{"n_layer": 15, "experts_per_token": 3, "d_expert": 64, "d_shared_expert": 0, "moe_layers": [2, 3, 4, 5, 6, 7, 8, 9, 10, 11, 12, 13, 14], "routed_scale": 1.0, "router_logit_norm": 1.0, "n_groups": 4, "vocab_size": 1268, "norm": "rmsnorm", "tie_embeddings": false, "lr": 0.00761, "batch_tokens": [32768, 65536], "seq_len": 1024, "dataset": "wikipedia_en"}
Below are experts of layer 11 (counted from 0) of a mixture-of-experts language model. Rows are named router (the router's row for the expert), down (a neuron's output weights, with its number) and show model dimensions 0-127. Each number is 500 + 50 x the weight over its row's rms, rounded and kept within 0 to 999. Numbers have three digits each.
After each expert's rows: a language model's description of what the expert responds to; "raises" lists some tokens whose logits its average output raises strongly, later layers aside. This comes from a sample of Wikipedia text that the model never trained on.

# expert 30
router:497509461385535573475607429464510479504451630455491514549565466527444449518590527445515482394530522482534495550542525496513449553530500478423439522503548476611432510532575445464577553488431562524432480481432460574450483502494462466454402538504469479483541470477416586445479463472559466581520464463533481491547484585409543560549485466475472574577410539503418481552436519494537556494540
down0:599509482530462420527500588515481499531502510500468570463570527515512533594562494451542484500582430468508498510487535438565457433591657545466410422490438537497448465429524506428550445537453485505481599439454567418464491558445523616424538425482467543465596429505458495503471500612496508427462517491456478591502486408474478428523594501476454534482461477530539483539512533508482479523496
down1:547486468486473464495588532504507507448450506568491576569530541476436562506529508380509500546490497443561496525517586436496458498512531514474457489534414623541449549575538493549547510482495391496558417426458536556540536503548494424438584509521527582508446530551527522452487484571440494501463593514495510498546550457435579493480595456502407472422509423587643490473475526481548460584436
down2:512487508415492543433438502481425622466467594526396565443496641464417597493442465498598501485527507512575548480480461514517397433485473535521551472529468358528530461465596536491515514541464507501482418461435470485542496409422496539515507485437486548505595527481488493488549496446484530474507475452447510472420533413492554442479492509497521510475603460466500432582592506436505490456469
down3:526533571414526488545501572536501472536473512520463516467471518493496568509473470499604529501413467468433467476553526567571588469478539472491542533482453640519509498489511522518448582501539456427570462453487466466530428572462594454539615542546553430492511541434615458569514496528543597544533473385479457560550593455518535567506498506440489499468590444477531468533467462558507590570423
down4:460475502453512465489544496502545545412539551546484434452502497447537479530420539505470560469541467526537477497536525516527441478457525473564391424476505583425500491451354347557497460500540553519514552524524475525541522597398544495454484471438521510500503502554458529545490478539580477432538444539405492504414541552475554524545547589477550491583463556413560428489515504470465482552346
down5:501547460502435520578568505496495532518458536561491592529390467425482400520516620557525481426457489462497468547468525462414394443514501493475536524485485558555511495521501441466488486559518591447474475527497544589546429578433533554456527557475554516492471577505569449572437604572530447426384460465515523428551527386497427487459517458533570393478545447461492517462521504527493488510495
down6:428541475569504446506499437476491582509484509502496487509444483514517491509474524529563495455558399535569541470472543523418541414444466436468562552508543444481524464423578507455468485419546566579496591482629472546480459476510443481440528621473597513528474487448491424451510540476531479540470501483394493489503542561461407500529386491475523625488445495491578541467579608539435479437524
What it handles: Score and range dashes
raises: "2", "3", "1", "4", "6", "0"

# expert 15
router:438436563483564547642506468514550517533440497581533469531471528463437487476459576576459444612508512494424527435481578482490564523540560510479547546505556505567566416414539469615450489449410538526513524528473567508470464426517496531574473555530444441459522545413521596484568543463411476425562522472527478496550415507483447551456464453486474508513500559444495580427513527525496568440541
down0:433517505427513413462507616577480488536510479550477471464503453491460484465481596528475529453579380569484515549495583444533537533451484474528539500485358502539521457405495561508510438505491473503519541597573506501405476539425505488520504509492514456402522483497479502591516410448446503531533566399549451503561470504558564415582511413553436496547484541515505483479584474529376459525545
down1:499637548523457585455552436522468513547493507504531532511571483507558483484429445529529447472477460487546460442422445435528533502466522528571546448429490645561449523439528437502526458470456459524575500463506485468423480399474503478499588502475575501425527551384459464480503489536499516484461524438512432420597543444542547540467565490422434508452590562451479533437457514430410424486457
down2:451478484490617500564478551554448459413589563531492530468584401508553502483515462555552455561525466492476456571441514424529549551497434432434446426488530530478565511439473495451500521540492468477476388585518572536518550522514512519478472484514516510542583469429571526454418486448474452477545497576569443545442488554506541483519461473491510468469517480407444608346490456418492530425577
down3:473534501462531593433438496554504496606615534401480522476502481517490519422447445422390543546517606493567517565532516447494520505502429459472523485487464467447571558520468568536434455453442560504489517534495510470535530452602461450534584509522487617510520446507474521513496458589504517432487385508585552535485477491487521392537552455549489417556522623504424520490517458518505419443505
down4:455503514408495520580478487476527571603580404454548603479559533491461444400478438534500466524563470455488427454524417506422473597516512606487586489495542571447504491493466581468483475470471520559481489506581538519455443473462501476443594487442555511521502530607488546560512528440533441476556414497496477456570580568511375438472514521513565454615517549500520438480500488485493544531491
down5:548409409560489508430484488455429587455449567485591473452494515513502454529505533438406523492473547522496469458575471572469526494524435454473498500516637507450461475505422534495463560541488542543432461478423468516429507452477549466518517544570608529552460512501459591501458479432492520512550486586516482455511519427499463526534515433577428549593572513478464511469651551555441387490455
down6:540478570499492486389438421495449468462530466413547549411555516487474502546415494421468549594397524569437446431467524418458448534440460533517546514516484527476469529427565467519406516578461542513492417529486494591507537484447529482524526535582521562553547533577499467530522543475468588536444523535486558389471590473525529549486482501482532523573488554578523605608515495465466453506426
What it handles: Years and table numbers
raises: "5", "6", "4", "7", "8", "3"

# expert 35
router:595537566516431510502554483504446531536494448455496514467578464499483486580473515518525551545377426521444535567488572520498491371494485450592465430512489490473482412505465542580359466464578545366489520615530519518529526509464470482485533494507487552508550531519463526529497483527483406471429571497449490540535591553428462410489598581559433469468486448573509461474538457536478511473448
down0:576480497498553516481484529617459453491427539447520522514515443514495477477494442454527530495505599478606499517524484528489466503479514534495408492502502539482521449545577492487559500457383480424618581489470428610400494451532526504604487449516455545507508404482432535611486517481494516514518485407482590444516501625499484423497530459462484474408497455439466429541415603537460545451478
down1:524424489544586511480555490495514494498544603491408396532453436485585511524496473465498522592556590551462576526503549583513513559568468470551493528632543504491451583563484446593536440532437509514538492516525485519514464402422616523557536456474573476435465451462465512551512535467574479545452510522594575533454490444532402497471486443471550606510487456487458483478477513555439536430492
down2:432491446458455512448419495477477452477558467500545537438516499449520573507528543542472502540490536510479556533449482547502586453484545344486563609427522477509356538541543542572512524394444509470489424577536444555450463602401434480487509577498518560523556601421503559521509376471522525518541472478494476522413584495489468464481544524544482480568502472519509521516526476484580498589479
down3:564479488576518544419615546557488459584472522506550483549516453559531469462405460534531522498505465406475482513569531547505432442503566548516469562488567546527587557455477487604521427430471533421530493485435458484505626494508520476476515486531525562668476525630396615509516492540524544512579473533550532525507542522462477525541421480561531505509496465502557556484467460481512512455429
down4:415497480462516491461469489481514501485514535535517574506491419508549462504540590438473449534561443501539479610471475524463467533468455508547467510421579576413507525598494564437507533516470501590464583485516455447504526434502520479595615491456585462486483462529443500548539576616562352536562427515530485426561515592485501502501448603490474499546472567510492537540537540436578421460500
down5:417543467495436548553516485499520460536509485457475468542556431540546485468404509549493565382449496476479420531408478413505624379535534562492488458471459453448545538519543440503465565497520453415494467470499529558516474545496452582533582464575489552459540556541467561567423573524427500412474560481452541474528498549478455529456591504433522483417512531565583441579502517556489552491585
down6:466587486559589523551452442520449523418639520549615479460521515531571522601489522511495495555558495495590477466524476505509517477440398542499526502512507479562484479558427421518492480444438469485451457455491518484439385491479535586568514493539452560563452529428515510422468472524487531491461498452492505484471547636514464531609405423514520536584467468499590460547459513512437528446423
What it handles: Lowercase word-start consonants
raises: "at", "a", "o"

# expert 47
router:543545534504513530473557529562495474575565541469447464427498513415479579620571527442476455421432503519518609424443543454453497554435475447445495549531475468579533517520557545525548468413398420426398484472490522499486513482502470558485473471473453445429514504442473530467395471632522511523500494490554453496505436557529584546545466511492530550578577584508479531556500539414557508528573
down0:435430458522546438577539532530499490416559453530508518495530487492514580534612515482536410438533337538528506495463493446537532428536436512476480517462513573624440417492542492533589478524475545579443504405507385478506478535518534531469516564494505432492461458548545521555412492538516456592525467464493493488452555453495447558534425416406410528574493415467521490507528477503482456445479
down1:523447521448506423490438514501452410561520498543477555569475466491470536459472489578484538533560516447520453618462583515486444468555447578548513467441558697453555456530483507512531510547488530463550499493465441487501439499433540557392600486430545461517518496556426493494520585462500465517488518611500500558483438391468513522508481447508507507427520501535434471548447474478461581383442
down2:467459472520564518523488456477504488445428376551464519423462480560422508589469483486563502566533499515461483504583550421497447555545530477546586525495545568410500448389526509517547494561437482481454478525465491462489490535461471499494535462568463438566395514554499516454544443379479525492511504472458575486521510507471408601454533470563549482558387581492515548539605508494515360434508
down3:468514420408494402561491451561507508587487476532527582475498431569541548569528495548438477518411460496513543492504516491490510526469533490480521614526535540440470397525423492549543483494615554460534512540482479507504491519500429537560467559432460470455537610573471489416514381585493491482536520477585428526454512598544492560525422412469430563545494510471492502561556584514486419537428
down4:470492487466547471503444541506519514528611434448509475460427446454433471585504476596453491371463514469579515539546534509458558458446479553489450501514464479414501568543597495508516516534518519437455524450506578553484498519483571487527565486487528542475491344564530480575511502586487487513519557505449567596538591488503564379574485470513506446552504536416609546452545444511460593476485
down5:446551484481501501533529513521426397523511546457498463519461476448611495514556550450499519509503549485502539370433501512462490442493504492514492525571504380615572475522520559516468487508481477607512558560427515495444503424548556575426544450499489593484511455511525502509542542501568546482596470452416539589503421530515438448550521438552502442525381586466457436479467471558489500580390
down6:561536541387518481491440478589537643435538459498488582619504507486553533497471478508540457488536470532450544649532469493466495514442502432549549478520496598490518384520470568471494451487441517571497548487551469524444540501452472493523474490450511557510493532589508545598475493526450526598504481502464502505491500509505579564450500437493487487410444538363503451462535391478533549539398
What it handles: Math and symbols
raises: "0", "2", "1", "3"

# expert 61
router:458479533455573594490592537512420531556511502533440548537481507404498471448467510490566528493420468431615490408478453466531508529471475437436519528574506520536458484607543460479596540443459553483406485435486530555525399466456469484437449562492479483538592537454493398452409480451537565554496465519516560480501525563423464534472562413473496554554469573556526519525457471488573527579564
down0:502551427551518591479525458487560499493515476545508539536513531449509609470485536417534575466492543511492548526519564562478564517456406453421504462588534536514568424491472515563460525508474489476593548424520526424520564513516527501577458571505462436456592414506545379355500495473454494576476513475496546498480579543461569498464543477445459496513492602551442546539565468492486456395403
down1:460477571496513490529560485550525468525534477410492486422483476580593579534436518536448484547541404425547431449591518480456509480519453454581474437511628597523431489524477479530513410480503472428453486479611548412576495484520557480445495543560464439401511406542464495549494435514482538496514597452512510466495510468433428430497409549528518502397462537553462571519529446537468529482469
down2:433414530525519543570428458455554428491452453458574519416521533586582500469652582467516457396483494535535431555528457502535530525452492601492503504521504539401439403513550531480454484499433473529457535546531489488558526479383599408443512527531487469436554475546385463500479497572525462535485467567505598494510489511468437434506541574457522446563525491519495511497525427462546486483464
down3:508440515576549525469410511432499559518580625529516537458488471530493523501492452413510491536555499571487597474459520598482554519479435442575487537389513394535569526362495491498482500497527442450463505568556459486441396557475508641501529420527522572538491457515514545487558499517474438525541542494427506535592507491483525471460487563455531522491570442397540573494451523540497454564489
down4:430562443500541602561461533518455544488507445444513443443474550624605483546541489506513611522486545441546527460422564500430490468498501513570530509546444461534465501407393546483528483426572477441527512525397532456473514544544442577478496501562552524531433495528458481568446476451559520457553549484478458416537472584421477489554446535510611483538539489455490451452622425526539495527495
down5:498485419562517384573480450532500608454534501466494478426479525529478474672491478498495386489539480452530536496447585527451485478490460535546587564495525486446524573460468516525587534507467490520566483440407463479556528501479548427499466466484548465499514374545534536435487489464554489420476505510516499573517603591429431606425423502586498505539506476402489464477480479523462466466491
down6:530521552518473522421467421467512527409559508529500502600450427460485494449419472487481541487496480564549554551516476395643472472542440510431503489425426477505492457534477445626458507512425516531495452511538485521559548480488434471490424510510510530544470391540523544495583538529427488466519463591554500519576544467579388587550483532471466494521539588538447364524456531500522552493441
What it handles: Opening quotes and parentheses
raises: "The", "A", "B", "S", "R", "H"

# expert 29
router:556555529431416486477558599418417537511506573520523550521517497447409591564476516486517505486434517492548519503531449428503558499525525564519531619499569466536448517558570477534420580494442480432426558507484522509517472464492398534483410432447415433455484466517524549544477512555482434548529495571483586453458533476541536525564584531487432508520566475586468602478503569475621499473487
down0:523491405512458476500608499501429577521548531487465514399453419509565530450507569496579508542565546520396509531449551555486488507459601381509440552582582397428479474481544481431484513620468526425448468499495531483480521479535502409532482472432563504508545539502509528548508530513493403428547516447507506524539477500527516464539460446509590596509483514633470459499539438434500479500580
down1:482479439419627402475538483518560516502508575525469461531442578490564460510507447522406513336506433466438509526456532453474556563476575534554470504432549513542542459515570448565507473417497519458475551531532488576521528531441552525537527501522455524535587488517447457459520578534408494530431531481501477483497541480576545448577561462589526521547426481561469476448409409521427429466542
down2:555488470478573490529553494477572450390490521470481516514530568531465517420581441482502531459500390608498521505482465463452453605433505474535470470458425440441433509473495589453508443534576543608466518527518567582546438472514395427548519487423425452472490483426564437449501508505584582462526500587552505480447515466449489485441466506561519617484508446527423545514508478459447463494423
down3:532526593547558557479447526403540606508420579467529522516508533562477499484413461477507528552436522524421536532422451570534582472465544524492480534497356502501431525527434510481522489554507526537463425525548519523561495627528481623496636532506509465566532526509499487474469545574387486564452483491481488539520564483465524565593516477462516462405514590495446486533469484520456519548576
down4:503514544507593597566569567492507482496468453452560561469442525512450580463599450511461503506562495453498495488523510562586504511501401626482575487467428532508544450580473506438610534526550539487422505492592525473454400550532555490463528485390493549524543558490383509522474516455399543591553474450483562459448501576555538513502449488456518499507550517480465528554476378485447509477483
down5:509482579519507500505482423451500444454514578538533453478434447538479601587410522482469568536444500436560543548493567476480517548528456442511532603509577458500487618472431478516467512499539451480512587525495380468604530442547510531486473478392497468446483597471499542463409492570526436502486520438493536612436552537519547437502587555551453508540419498432548553542443495541532546517556
down6:420376484517480527439421490450463500520545437485460461458470449476500601603440494405464544582560476510546539491472457470535550447483562483489351483455465507440527453477441579501512574488443459562486478514498574492495475496576559547522466440478495355519574556514486379441493495509452447432605567511477530558431488515483569464468508489521475484508430478390498499534542462492492482542546
What it handles: The "oc" syllable
raises: "al", "i", "als"